config.toml
n_layer = 12
experts_per_token = 4
grad_clip = 1.0
Below are experts of layer 7 (counted from 0) of a mixture-of-experts language model. Rows are named router (the router's row for the expert), down (a neuron's output weights, with its number) and show model dimensions 0-255. Each number is 500 + 50 x the weight over its row's rms, rounded and kept within 0 to 999. Numbers have three digits each.
Before each expert's rows: a language model's description of what the expert responds to. This comes from a sample of Wikipedia text that the model never trained on.

# expert 1
It responds to: Fused tokens joining a table pipe, hyphen or short word to a following capital's first letters, like "| N", "| K", "- T".
router:527510551585439515555498495482415518468542516374466444525518471513471431503565567501461581500552486541604448500453424512436528520407475478617527529536498561598594451462464486524517409511497526439459539523472465464510468547530484531544536540546590523481419472562429551476510497422542500473546523508509469466512501466463480495509457477577481483501517487550532470464533496528525411444548445349490496571492556519484434417559566362528438507465576494346422513467531499508514492443563519444543572432531462493454472492502498519677581498469597526514530483639454435462472431559492491514442512486439472539537504501560448482522578444425485513443456498490443566492498464460529578564467500482429492541494580537382620561543507544494550487414548532468500499481506508557548527570463531
down0:472547490515482404418490459557474475578420499453480559549534572496528500578458415422512545558478430459490456478556461531500464519492521484567449457385527574522518559563506526426461609498495492452538531558537422469481462431497483515551491584447463532487479558527467581524516418383453461518526451513474560511497518600444512434481552463471515437529565549455554522455605438533559480450581393504506478431462461437577613548564509402402508536450468416494480519494538521450516437426516591583504551507455539445408472428513480515519530536529578413451473461567397436464437464526536489469580461453450526482547485447477500491489574554496450505508531478571508573568570542473493450458441421493477548476496565463530450515575508436546588451380574439428540491558462508483469548464487472
down1:479471515475540572519507473544529521543521516456568477483512502446494530431515407520478484511492384551526599457470528499499465542578455593487424526476445573515498454560477545481543492470549457565444523539510472521578492578583530479489496526532466477511460550481504477546525598496498512530494497574538468426431539589443459496464499512541429546453409452526506472597514514437488380477469393481577521457472555563435424459474513556475409558449412394496447393473556518581551497499436490526513482387521432452547483473470494473600494476484513516421549492542461536576612662521468432484551521450457470580526514539455442560540498581495434542627458469569514569462466516494432474497463557507533466547407483519504598535466502417410534493500483440504633453437522547432485516523449444
down2:484492494534518472519520540548510595567499485496431466487553500535418502376503596525493610510548578516513548506405457481547522526561507420481514524577553454548490411464532524563491452572522475523438487484568442441605537500481535489492557524413442443431418484540524474552509513495552519453529378506550459471505530466553542560418552473481455509555449508394470580497455596479470573468494582506461450406518441453468531551565464466545475523499517586404487576569453469426431557436521549495544607542503481395474567535501668512532443558413404561475524516426466481475562473469559520490473552476443581482468476502493451528542492513530469530467520523528556466531522468542462494493504620535491467436524558457457549508365516412542470552429477470479502431438524486526497624529478471
down3:485504570515449537487636425542514493460483551591505435617445459374539487466539536540512498507526487584481414467461525479555442521560494534529557552441489483495465525439597493549510497492585475470519524455464369531527525530523476467513438478524427526566501507560664538504479539416489534455556472462496519502565495492459444449504415368506502469424418450539465464452531500504510564490480414602498458547468475561461472496550591546456583469554660472479493463420448476594578414488579458497450493558551539462572555526517557576470457493424486488499486536464527497479551465502474486426558534457565519539525520565495464543529404536639507522557484476489512540483408473515554536567467522538448454444507541533465488498471537596457465485395515477464519451501459419528495570412483516
down4:594478489487503517584557462571538537531587506403505422466528477515426583530480518498553426537566526552544515454542576479479459510471415363384434509502554443557471471462450541535499489491575573524489449453603528424566465520502525467472520488510430481548430512461617504542382484526480438438537518427530428446487524520594497466489480481476441535567588443551481563492553520495461556498481475474473425400588426522512516456447541472428549557521514543500523559515611622493543570410488490505458489560506525518515410564449568482492530473386444504497614560528493496418443555530516510506533500572529528582477521438544579473537502523616502484520487465578488479535561566491536579529491451560521442537413479526485481486529637432507598481458477497531517523439534481523527556474540504
down5:481556535524418493580467531517447546445598536423449480539484560481543453478461535476548542459472618463533456564507493536606517424481563541469485491540490529559485531442498475509427452510458561491443547540499491475472599479476520451598388489548509547392594487536508514462448469483491510581452464529489616522608456538456425575531452439564559494523425445525457531505557483485536528461548405544437489507555545453519463616411480434425446574534489492372476507534565474437414446540489451540447572498517414574433571471473437552514509461521495459481497541459560603481519530543551535622542505533473488572471597493475574565492499401455499470470550596462532547524564493548513499558494468532568561486532633574429517519417519458433482549522527440438508502496517538499489522486461496
down6:584550617419435508501427541486574513513498604525558541483606401542437483595461533468423514554512567462537544501472540607518514513459415474410620581439480537475515469536524470457528500449485486555539529388540465465567586483475549448447589425453509520603545599587522471443487548475497473494464550529472553520434406537525481400487437434581472552454513544538532602547498557478570486473552479560575440493509461513510485518442489494479642562535549507563518547484571465470519494537508478570450503551411548549523466508524544479581546638540526417488472447508536601508521559492518531488556392462476493535470473499453451476563461462402470471468480526418510495445547575489538497556508483490487464485491539494494454553591492503507454471464476435544567504437451486455421459542482495
down7:506471452431464561497534433519495550532500507432501537499456483514514541449527543473484430522463478530536477536527515480478581485488626551514521432499430375458442471521473600562524473508617537462418454555577491454528469482538444524561522453449454569446570502485533471544566541522540513560451554564456501508536448510527494454475488520424483507450516495568454504506435628539504391524507491532513568499501434511511462511507549540542501517551448535559423586563456610479470465517526417446523511501543535637583515522542381388472515549438594544518502563510487415432573467507423678486435527455530341466440495604537472474462571497543500403470508487384559484505502594556509475477533519487541526475525545496457530491472536414460583467486570519546475444497539438521527500507547512
down8:434554479503475478485478455526542596437529423592575451404436530487536491498506491476531570486570506459475414518523592490525427534496530517409537556536538453516503550488484474572492459539425480494439515507478479507496527570439531472566480500435443454515437435480450584546467575419478528426490488513583514541500543478592553479496518476605441445481607344567538523396511594428530586566563508542548612555426499476479521522528450524443538463411491506468584583513469526586501474543493526479479529506549407438505582524487516412549459484521509556493526516574505456399434492534461514453508437509563502532480502520453532514554447473563409479513480420476527518496584447533554489462560513475524447540399502539461425448451582388464516420593528510622474527480580464560516526570477494
down9:449466546526531436506480416517567548604543495488504490459449498566480451601392488580486571528507529482492432510434460590521510449528481480620443502510494493493581503439459472499417495490534491504609573541492461353534553567424456533489496493540473373482560497555507506505507635545449575410481516528514537535470497520577486476519451560457525498488520487483432507514470589531465519571525491489480519504542596534513317550570491506505471519597497524563535518387529440591449516491467520553481585516407510508515485386590473536531494495482511528482515507561526526567514575532533583528562431502423532509526517516491581493547502596512473509517519469425567533507579527558499482377602519456462495398496558489488404474540520478448529463487534549572426521543475561470481577490430475
down10:474472412480595505483456455530537494511583501594572454516436527521553457492574548462541527508471514473467441579447516509508513573448468454537578537570506535435483558480472372492479495542473459376516486536457500528505549595426407494521517532536492558530585474514545476511536399523482544577575482504511446357413409455445541473403525430493517425576502434385546552403546441462497440569462554483452498438464420497505501489501476417465443425538607446488521487507508432507529524512541526619498461497493547549519506550527555524506510551396504475474553512463445510549507529498573463442531589521522488612502452424458511554459511489450472531479518465468602449460501446536442528490617528537443429482520507443485500435497568498508386511492427587474467472458465408503457404559483452
down11:403587606509463484490510501531597370494618455518455524557481427446503476551512516537447484548467480499547471583491477542545503518414547489536456450520516578538508461607515518483484463445475431511550519516507548359498541517458428535516561562473465494474576499598483440490517479545523365597440537473543468378451439520413460540505560506590488407502455480544420578567475533561643528503559391519437486430503434521444516450544464505502492523570514435511493414511448584479532459497484527485528538524513528460522483502411571534466536485470499481464492438433531523495463420512491558561575431465481513546515555417534494481544445557487463528536516468495515435542560465565469503480392518423506472516503548426495414476470482495498534491569424560533436602507499504453576466479361502
down12:554490510479477450524570441506553532513554493485523505567548426494532577462577433520437560478566540523430488495498418447394450510523568532474444549486560403513567519525488489380496434508582545540424472489417495412486537573463528493500415435512554540543489457566549517535508451537463524575556470508626385554575522514460457503504491488585543469466459535497472491502517516548498545488566421536414530545470480425439490444572439439412524430535533481423523483463543472539530505466480481527522484494508642418501536477372506446539533538580505503546625470521418516475549501534578490477546464493508469462468500456453478469452484482589601489445515498520606458429454519521537473583519515518535566503488548556484496521521392538464478510516501437465555462538641561479525326563538458
down13:553507543473564523447521530502577522524500591438608509489453476572500463487550557488600462588512469461572438480583464455501460468500477508555464553535477419436557570521459499618571460476485560439462565493507476485499647586472514459545503528449529509465513554452490522528503447488411514359407453528568504496509530523473566594514582425543471500415383430509512428462467536521556540475556555482475519465516470477490471550426425539583434498668515542482495488571536437524511420447507477567515466461480468515522529488534507507476457458546530484507483479422463520508519490421500509497514474441497503487502559433497581387521471486446508609526472497615513496441499466510414532438616459606555423490515472461433451497484543515396616552447531438483553521535511428481468513519530572
down14:448516530497499510491397445549639418468581417399511497466650555467536456472603447526528524445552457517420492463476531475531533519570474471534531529422449449390469449569516494481521523468539593527570474464634457438514467413563379477437469481477607512531501517552411482491488509555506480543496517547533496471557502522537576587444512476482538526471474563517484498584445524553496477547481481520521442455415460442451504400596509471535549435461519585506484434553532581494548496463483558502437455489449513542473454437484490526450466571548451535484485492483542472563517484417401496586543489443475550411481466524525454472517613443460474513545502525524472494528486510535471515502466390462444452529414456591441510434550555399589458428487494437518387489514562491495561506450532460
down15:561453529569470515517599562477553522479508523487497426597496492516582524545351548482509506442506468580623536538538544468489462484437515477460443496507571474522412490531408537457510553501461499572521519440545509507410497526487499457485535522441552506579498552496462390522546443500555564436546449504523459494532484423575542514498525566473491557503504554584381588446445553433512526553501526497498579477516436428533476657449406537514485455567516504538476542575597479487542421477434414486480521494548551549556566462471476563479424504497338503436542493536509429550559539485513563573528476661517468451480506487427554548533475531448515457510625502558548526523529443567510541540496513453478504562476493482447467560504430493503539524399539471565583472527499540542532512503495594
down16:503493472477520459433560454434517460527424473501585411485533516533595566541548461518516495450405448485478590449627494506510439526510491515577464458485542514388560520504531468487522488469493469486561475538526414494421524555469563536549451469471551540423513463578552634563505541535572501526595547450468429533454561499467515494555480491474425489484533533330427431443533448505566449491491505539561461496527456497563462493501561417543594433432484414553501449494515541495472550623551469497497529460589494498456558479522560515553540546428521532584557574585554512578553546497438462640423464551563547510507483509559474536388483511542554560506508485514522492496548426495490565515523374499484595464598481462507529463526489546505495578554490445506525409524534448459568487491442460

# expert 60
It responds to: Word-start prefixes such as in, un, de, re, con, en, often starting line-initial list labels or headings, as in uninhabited, unconventional, conferred.
router:566519429627387509548439500526496544501582555418527550527574481366470432614593610573442497465567523514541442416503393532486514372519502484552556541586547501515546445499499513478548447460465549484447516480413492415459543557522454478478490431499530485483503453516492525466391479437440453467430503500358463568534501551504431498477441432537547530497501446623508455489487425544502454515524556458530494600486511531459464488618496422553538537575534466460431553402597522491545457523487502493460520469504522575459447469513513481504542483547501422530537496605528389455467531485542430462477486506421527555509492527544530494498553432508489516464437547492450502422490450485428466544565611499387483451495558489542506488507477571511431524490522451492487562551493456564461460536469532
down2:484519475541504480439571461530511515534451578545444478513494446464579501381548510515539450535646578513494418436506480551462431523506528439514491486450532454595415584523505484520504557529534467435541485592482503499446606644538529449457512527501501554450521392519492580521453505495583361617518529549426551501370444525432539537480490532468424510480384483543460519443478369472498435556463492465539562463521557405495555498530412477434479563542456481503401409419492436493518443551482560498522580540475502442477538535496473453463483504439540505539510504471529501528456491525535612500533486430465527523473488473493466547517559430521605505424492546501555520487560495415522459480578504478519445419534553496508513366571476479453526457531516508478514491559541456536566475402458517
down3:506580551481511550470542462448545522588563436480487479474489470452464473509518435497494452506551632504464517425561543492531472391515532555497570552546523477578474452544474656507564538426598471445473642565534487566464552520447522519479484453553504525486487566472506491489504432564544568498537541503604592448396490454487534586529539557475476477479507449465585533468506514489542591526562487537549588453529497554604528527564523491490554492451408510400503560442557431565561509517433408489465510444534564598494491563526455437520544544478465585440500549474536510489479511519487481538529507488565511553487502482518446550556605557478552466439467453512516593462443552483531452571568574492516572409385549438530553502545565502556510524475599545495425556541448455531499588575468511
down4:573492418488467525438563535573588568495582606464545511509519499480423486502482490468453473516510460507460476445477407528449515493497562489501445481477539473474547493444500437399451446478461533498464530531484472434497490477411468450430518410397485484609473552524442500479488543607652520550472518503571501589564577539515513522563471589535570505552491456437403574576482665498495528524538575492485510406536452466536496358514478445502494498488496473461522501505590460488500509487497529521427620548543444531598512462546483430514459485575446493495565445520458469484621529506451591500465466529461507448524477530486472568522484470518488569515461461505379478497481453482566501495494566454453555519431496421530462507545510476523513561554421548489488515393477519478601382517397571
down5:490411532562505512488541439356537511511477498509520506445550488489538554548593431593406529506591535503566506562509465559504474516538614577538494412572396464516506519447443548501485477515521430563529506504438416501437585534418563488545509491528559494536500547496498432441526469445502486476456409481532494522471494492456529554480448557461473463508524533466418511460561538518503501489493502528438582545467425429560471505547520568466442562485477485550465452493522541495504514543469489526539517447554435411564551350459431485484514547488400555465539647543497602467517498566513460445590543458495561623587479546528524457472431527418539480563420481540533448568502521454565492402518380510396501471633532490387484493530503494506426614506475514494539516533465466516499549522506493
down6:528561431522435600458556527483456526470562567460618409494521552486485434512470410401478550507484517597453486497526488479590491535492506570481466450398425533442514446571451543468530476562566472402516507515430532536507484488543513512520534434431472566425517446558536440560491502513549456594464493497520526519609587468520542455509433487447480456506428453507521528579423444484532541505534504543523487423535515536548488524469578432486510381509451510667517444418479503522427474506539460562517425634545450515568610541453572512541474613533428447484528516532486529478435440441505521551414416506531465549535479494532522480505606532468535501434553462517539428567540482501504489475498502547370451530493402501575510543501561456468439523502519551511460540472482461485557593508568430
down7:489465479465555567495539539552503480506407502565412392452528398550414534434483416437491523435477463438480472481480591470481397520574568561522475507486481546517525429507481477510526430502572472455495452469459506481587498500515566423561384509522471497609489456449518446602506584551447497517507540569445550492557564515564507530481469477579531418513564507587582461543525546499549533614500531438533579583488487549533495600476505476507458539443549491562601536529468544557534553519616489438433428485521529546517457543533533498578452484449385520615401444569561473526557537562475519427466504469472530454603509501491538476517556578488387548499419451490480536532498519476577613470593507528483543569543556480475555487555475504490565499569558512492553435486489465516468492461521529
down8:478435518549611505495447521538484480469543514587548478461505478559532446610626544487432606460473499481517492501436549462544588630509472488536429548503484481462462401511535458481606529464506506541441490523458580457533584458393440470495552481552501529537470443523532469523469474614508462428459424486525448442524514544532558532459480459457447495567465500543506570498480528509500393447597481574492438571433466677523516532533550393364530488492437461546517472512500472413476569429465528428547539455528461499493535591483524583445460569455498535538443503464457526548468460530555490520522573433498477518445452442512457595486485534489456473434516494583537457507527459503512488393452498463509628563423438483463444496617501543468440512496491504502444517476519455546504490479435424
down9:483511477464576526473544515475511489571514426452533473450484551452481567571446448442462509493574472443396581495485541537450411518504516501599407568571523521457518454487526625530448563478514566498498507482601484482452543564457547458455553525555568546549522446542457512494525475455433508490454506501616543543584528455555608484452555583458518535462488539481369427511522413542529509521508496446476421525567569588502400529525511508465472474463490537503514531545448364504447483438564477484482516493445512500518448504479473531466569488476504448480474508483514497568428491550439462531440499611512527584417437512445527536422519477425510492414469449573445434531545544465456595548491418574514554610604576531490495493440458526504535476469459550405498532391363501523495546476447423
down10:442474524493500490503573506404569483545535497478632440518402541500492555498542555519527402591531428535534612500507522566495506523500496385481493430421436715456468435515432492442536582515479510531554501445516436510512454521505463474506410479492500504455521537466488458573541507500509439538614534523455472539484520560524429560471479444551420524533578480492476527482524595533501552502500474581534438481506540576512532499446509485555539570523480591508594468589516503464531516532471595555452496388435499534510527502436476491572391565471468502483510561453457471461451535494459526443473474437424454399587581547483477503457496507494506487566449454456605478490447465401416467510518492515491470572505414468418482374557544407444513451479479421502572499481535482459509515529474431
down11:499527571520471568513561446645512483545476534495536434555547419477500474509506486511395474543587447547503478560462433535479488545439634499495475547554542543530637510477555479483543408510494423488542573478537514448525510583534434478464567504410655511434485643464494541573519458497420432524467489603473537532540501510545512470474463511437500485534609532568534501488545515531559517433539427529525560466583457560517567497462421509560549526573472569489508486458516536509577487469468537522503543513465556475552503510480580517595418408540470524417499545532542499538486470462554557452456452541520455514479499510573486530543592496508568641547533487517461546541456528498464576497530530623446509489496517509498482442566535439540557527569565482592587549588504555559485437546484551
down12:486444557477489506524447451549497412428567646487468531520488469530510515554580504479562468515525486531435451552570589479487586568543471529489526455446477502597533546580497507540482427579459574540489404560491475470594511460448444495537475479476471558470555562555496527497629542455360414540478575527551432472507522419464430489484555480588518438491525472558550465474491395464528463529493538514495487482470542444412533493509467431495451515514561570542509487414577620379479519590491518624517490524454580508514528492415560535444489506500511529490398493479520512454500515440436407520566421508483459466460499543603460504523488466485496497475519526556401580499455499451544518390449469435489545539465503413596454500545473477536487468577519618414464460573526487487505457516528543
down13:557575477558511536470409527444467623515589448474482471578484519622479479520529525486450487503473541575565410478434474466488601437463522444529517470573527468593515473482502539546514526596485487545519527490455407471436443456457581488474491484598543485540494562336470564485566592474491483457599484527452448549538440469511459456510497418528511529526570529486525513523509495486507439533488532543624550558458449500510501514489464410508477490504524439547551433545422480489409479455592531460548527430482519455517468521467430552430571492431480461481563459541494561592512523529535494484529528471486585525447502498494488505513530446468542484467421436387508475528496433470534540655440437398580552462563548530437388558476404441555470502462439499571489443485535526491448540596566507
down14:551518439521525440555521558398438559498546600491389469561436516508561516535485531503513539530503587520481484443548547519619425564476483499523545559550416516479588565455522437429504451496505472492535473583557522446527489567553500603564496565554420552580559559536576562523649480516461510430587490492477537530413486542438514529535517562504538498455514441513574576436537474500530412594538478547499538502382481441504479525520522441505524589533482523417555547461598532541484483508462453447589541500455501591527511520456478516558417489558445551573569434463517512526485582480552597506439575589565518480447587551454511546503493514450472552549559515433463517578501483509467511483454594492536522535526543508523559561527481465536468627559583493504478563487426505499500434477554563
down15:444518453428470605515459557520411444489602428469403547509523576522516547478700511508552448395374485486441519566559493512497533449493540522516505596530442440569569421449508445498494616563480516558499471508528477457504479456444473526497544470544503407522477544552502545454457535442560491549465555435497533476580500500553485488467482491531477508516517529426412521500534472516391646485510509494494462464486417551552487537566502417418516405499547481493365554465482521572400519500568400456482465501552461480484448551410492495445567476549421474508580469482494500471532569527465479494523487456450524474475495430507439390472434506541556538496419466448483531521599574554532509462503471534485480523511571447498509388516612432438541501540528537487492470516544491567509498523466446
down16:512509460493503525496497634530575430566460469527506566473549525432524508546354585593513503509472498455534462602456486539460603492490465526434548654505540482455566520523450518454446513521477419463550527519434545437500587486439532608497479513540590423477510436557437563549447575442572531534496542459557459622500592478540537559492523530543496555510488488466461504533470410497535489432486557488522483474490553461560495470460429474479491524466560535545475450485498526530427542478493489441442589489494531489446554533516500455440508471605412464456487505528470467553537433486504457466533490460428489532425446476516667451420376494623535591493528532487515573425447518525593532593587437527512532554519483485392520529485440484531499532563515542499456567561504547516540530482543540
down17:503426402635537478439537514560487463514474478451524542536534540460493467536560497563480437457507450424428444435453494455472515591518512516519490561505525541547490528512514493494495514532516473530530519461535465579445469528522455512469435449479442511445522542531574577420540528470515431508513440472460446513470448449513527564468555552411429532486541482545513449366579529536470455459567480505567508519457469512519516458508489506573495447501524445440612458456564520527537412454515412476504444570483446470530498465457441511575526489603374506514474511571573500495544477459588483585542458517489561418532495474582483481452379479596543463612636436499597517468606453585494528558523550534519499460586466511605547553557513444452359529524564524479452475535484495454562386556506561
down18:477551448474509463544508483460402569476460547584526507461503533518479465471506470470477499596431556532450542477524513443447492489487380612366459487536530518534488555576532531459464509503500508579471416516508547535532460525419523510545478480534482510530516417452434521552537435479438561500470574547480497468505455521561588472513630410455511529486450468565497497378495481535474533371504493389501542388508511482547497497468559442447579598442542571439475489482475487502540479380465486516489564484472523528504578507475490468456507519526643460454536542463597506605488465543525549439455449584457491497501416518574444544508493473646368450435576495520454421456416515410519494526471492528520454486587546510603453403465520545522520580529469523560491500532486445504503538470460522

# expert 27
It responds to: First pieces of longer formal words in government, military and academic contexts, such as Comm-ittee, sub-committee, Un-its, Dis-abilities, tr-.
router:447548526518363513589498521566434576396530564547552515583525436457452424491599513516479551478597511568530559491480456472425454513489567543539574514569503476524543446499455525482461463445455539437499514497490547451534460541646502437572505539483478492442557468484505508529513511415452567529453514496426489442537398512516442483472500514509537521477410453580524406497380472617465424491488520442526525582492509505504461528509487446536518545441402463439458517441561520475530483464474497448500565458488560536469441411441551387585556478523545459496610338610486471485456551424514367541503491532428511532531463554537542538564493424503407482490475528521493497527459530452500519496587591495455480503489560600432514469583509514485502454478459481528485489479414514534499471576518495
down2:507597448489432556442499467547429488594491420496518539484479587507474568483570440518492422438525549569434521385467527454516414503497508528470507531533490518467469495521483493456549486414510444542500509490495600521610540372515545601543454480480429486455548559516458497466546534672545560486585485560417428539526530483477585479477507424552593581552537454497459544517507485483554582493551476517499511406423519519602468482527557533508552556543488554439588573470489516553490507520495544541584511460525526456480545562482529403440504505375423525465461531541450666447548536486531514493557528521470587473446498494475538477485588513559554561542565592572456458536488396478580457478529485530521510471498484488506492427503524476488487423517482513598552475550540490520429512517539395
down3:483519476489507466488576439440533497494514576534486507574414516526480527584471467456511445546549456565569425482530439519527500572467366486599562497457552488420536479497539466471585423498543583487472563544547491464482469555471449540499440571497487407619524479535514567460516456529526517482537532539475571505430484563523505490545496479450575384531461569509530472564544473438467424539499471495477591441531518488444417447548486526531454517516554551537552555516512503548526543525508522385503500413637471533450504467486460515489529497533516531465380576596548523575534512557494503485448527349519479430562452534582446550508509469509515482435551458595415461524550497569419444421496545528494556401425428568450481568500463575609504538531556496508412613470538453514452451517559511
down4:461438577498525559475445559402497459433541443521459458466506526587473520454518500515503564522536503461461503486518576512416423394485438408471483484545521431542491524528538536488562539428482585552411520526550438495409533477476548456450478494523473475511447585446475526445559453518591406534466522503404413447495492496480566504473534541513457535513554529546535461500527484458392423568453558507454508488615471485526539498498524503368530429421545463478534510495479481480523410468496494441540576494514560542522585540572580590490483503536540555438489450497547500420452543565516440510455467453458472480502447552436523479435476468502458564643534518539498497461462561452499418351462550564610544503510513371482473450521472502417490568453608542470584444465517543397403530484510499
down5:514571526546405530483567515450490578506478522505524519448447468475638550521611486449496430549419447559446503463525454398496472516466457586536518414536430454502499460457500523521445463502510524506491531551520488616518417532504518503471559508519510492530445466408505606511483546500526459586632483479495603470492578462453524560410458543532562586504485440575419453509466478405467506507558522474470467584568463416441438606463568404515451437418517451439520488532515453560544449426528415478509441471597598521513558382504480635474483447549442446435604521540438499518504488526512565496528473421553523507486523519483593469421470498540482507541415501448526544449431530523522522366477543560419459447472496473556448483548472457528466521469484511517461457535526523494521476532518475
down6:457549498490611413541526535470425571524518502487590469431491551434491385584616443480454449499531410521540544462468431525467518414484442536410429506530406510498461431561610544386542474501394513574490498484478575541466521443488431518587599495569579496445543471443575433536499473507459514513485491524522577469415457482545479570495457535506580584482380472528469548491473533591502511536460542500531541560568474496506479585484457560514501455515437509500483527411487511517515434505525541533564424533548455526446526539423520471485488550548483450528498510518534484574590417362487439460440455562536502420475612507468460464492435530460446433522528561416467407490554452410463500510525513517457514587481515477530484495520529483523479517492469525474487562529556614465599514485475586
down7:502533484495490499530556495537582532517437478436562516535491512517457538448532542556518390514449545439547500551469447580463460642659377501476495436495518506524497462464473569469531428549443483523418506503503510523500453477479442565579482460517482488606567446426493482514435493601405541503508474609547495545441430494544510527459519467437460473549539510438609476559498498456551406549467562532503519424482486463540636562473476459400491538468530423574426431646530506516532508434537544508521542531536375583523463549463504492460513544590533431527591509496455519553497492580518571494501520518459550387541527469518492560467481521474519497525550472443485524417499527487517433437517509590542560571588450488470549529526508443557492409522541473526498462420456481445434565547559535
down8:412402417570533456526471573583348442619449460487463523507498516521503519533553664503431541526505449509511448472537537569540562426469444528450461493596483433595505577518488473519467540431512513473541538443540446448518514431565460578556497493526489532633601483497526451422466496474493550541578537466485578494444463486499513517508452546507464419587481659432422578534522458534477556459455490563409454427450549537447496583499529468477485522520426534455459608541440505528539461523490475504452383493476458447480471455461554504473530502506478524534422476396495564435557515447472506441477571504482441526477500544483423473623518450501477515498514494406522551445467575533545518455511489436459511443462446476509534486427555466533481490541449510505423504428524437547462505460453461
down9:510443428445443468456486597469489384522507452441535509470517479510506511484596549498414567510404469342520476441536467585464505540438541570459540488526422469489502525420493437574550440519520434507518518434524530541542507454364516530474409484509428470540467524517441504458421473531469575439460550467470463500497536325565484503458582545586479549519519491512538480555565506528588470503495509490502436479469553509418465568444430508523526458584459442417502448572559515445563518567422442468518522493499480525447552452507537550499594490488499564543476423555453415505441423489389530417466554552568556504421534427476505454487411551434539447534470436527522424502467451494482508424476478545477480366492511485582503447463517467582443488590495534444516482518451538432499467536523497
down10:545486558483485572528419509479553501510503445477578431609521488523452515533462489512609540515519412434517434529513499570472545531548427423486591507412583596470446613458441479552435488468409503477539503581384543529537453430519567506433507429522555550524495456479392533391548521533527493435472483560488513550536552531455584523480549421460503515474459433459375526583557459556485473497608516486525547516537544467433533468563473534496492575498485470559502400530459472586428495431581529484487451466431499526472467569501500480471379514498518600493515438487384549503460551570449480534499482480374475473475490479539536454472514532512541596455461585521496575517576553425540523498508503405534507501471430500534456502533534510454494565511525478470430410571538581462477506442498588
down11:524564457474506432499505446493546452479438523438587505476463540486484450484558449430541522562433549523501604522488513426466497546602519462534536490469401505515530362522570493538396445472558544474589549561486495463582412509543494538435558473465441387504525506540476530530516493515489524507579436445558488524521539492515502486531469476437510458527400477502492529513406482512525470482456528507522529498580538519436514485522495487512463482471457462538571589484423410550557454512532470596489426464419424438524576543388466487431548443445510512460552481462469503563455490509536460549390497555438503455480477412471410516517520452496425466477516460555511381506534495615416542423494459415479564553484473414571442453514448553482379386531602497486540400559451509470420440440488441
down12:429533519402467521482519475481394508565536430516505521487380459469561540524530480522515466520456430532480523433438584548541456427471509486475530456467465630482449430454556520444445529583513514521522443522449457456517483396487454532502499489398527454467398486482544501555483430377495480466484418480528510557469536578527399464518439536524490484500456572429492487444431551503507473479515529498518450459492400483522528531513540476478446409449466543591479427442569530492387474601504587527535532442501557512458570510568536399525487502403519414485495551474486504546532472534476481542455435491572439419570479545397615555549457593459512566422559509605484461569522491498541489467433448540458589436478497482446610546483447490509521508457400414553483418548513490496504543499576514
down13:440458526488540480427434520481528533554575454554483446483520467520449494519514563539560459494422481464505557416511447530560534553573483450463433477422487503523492522496561503561446414402440626518442497498523546455568537548494527560502487507473523520509567452501565561556532578427485471546584525508564498441519585484489593459520488518528522515550393581427483488501446572464454386378501594521492563451506483420501565472454492481368546391561518437635459542434544531538609424520573547498482533419470510514499442509570527516533476485484558530515478500537474402592487460567546484498587508520507443505462473534472548524510532513471518456489457409484474511429499515475543461543431496513561480448471547466530465533575498461499409614477449477560586574379553475402529413528523502
down14:511455462492513486479455557570478513459460630519488449508524542489442512492635461511525478431474449483549504463500489502538496508472528525514434417533569432584538520439455484510547535462545435340554455510489529448524471474478507479492462542497457404548525564448545512445538612574444506454501631527470507556470537448546508414436515478485428479445455501427543467502586505595381640497508445555493528463468455525566425424524481517505489558381532537503594488404506591504445528461421474482487630489433538483535520481514515543522510493485550611500535532461453500545429497492525422395426503449521499450491535534533458535485473448516418579519425539472400498500511421460528483621470525546483526433394464532467446474585513559498494484434479514479461597526514480508504429569500441
down15:489512471446493556549534538500573578436555543446623512495492545390514465455547592473526490521471439437412529502461455493477527475520429443544484480468468455446466517518599334534500479582554460466550487542503462507536491475445449555469527440421513545519558481425440460489507473377559477485439502551526513486493511477475503519508485528525463478551443487493549576494606530493562484562488523511452496492551501560459451504508415491561576526471588481506434437490514534412575494491487418501565608603419448516487529405574461630515474419483481608418536558519519543483470477502580446470599490517503501478557469507511472415478588579536473493535532509508452499434530534503527618472520537562626443590528470427532509531477503429504492465514542478393473536539569478572437456393568548
down16:470503547486476527472514542532597488402512515583440594583536572513466522434493571533511628522544398558514485530435525558417481578399435459527573591605563468547561496492520549520535482594462534477498421568539471400474505492560601491463485585533528471493478498608541522478555523469604458569555469579530468459518535520538522512524507492424461431521478426553513495459564461537437527507451563461505535408487526470577557531606506506473498486472454543565527422547543482452534523566499565532530446501508465495506467459442424456469383382514523517505554470542488543588509485497580505537507456509466427535421535517567581507447452543482480543444452474453450585497527538471598547426629417558465501517516467569397492560484501533462518470483530540543462449520585450463477537471449475
down17:479396487507495430576492498539501465583532483414482569479518467516419597508396576536498517466503481393465462490374524450429516467427458497496510559496422537528492535572484484481528501486562489598487494483386574453504546532536573568410442522491448533463538443475530488563488451526518577480484509425518472495517409496512535480539460431492471506451507421553519438428544398549559553544507485516596450551539522554473584394480439406496504471586537537564594481481479465425507543561534510499579463561559483562482515533559496496501588466507454526443475465450594376464483578440519579491539550518586400458547456514537544493470442518453445510508442477599501517493584563461548526514453617540518510473546552444478525589466498411497380481551504525569539430498453451544467512501540554
down18:542477493423529539426493425560469572520519423456495571494540545588519446450579497485502443469578567494486524461528520471517493445434461431478496415360480523421489405489502476486493479492494436457511545536540576440577471607593389532631518411551422477506619462556614485529512460577455558480499438513548426560446489483480608478457439523517472367537507529429487483590431500511514590482498536471585555531478434467506417473449514428525457543504552488434522485493503467475518522516492493419538472446474582564561538524490437445447482507507475453582531508410522523484519520499570459544492544511509457514431378419506478474524565491493507546545551485507503541403486601457544451498457478437537472485507520544461520373523471419486486608444533535509609524527495548520477466467501442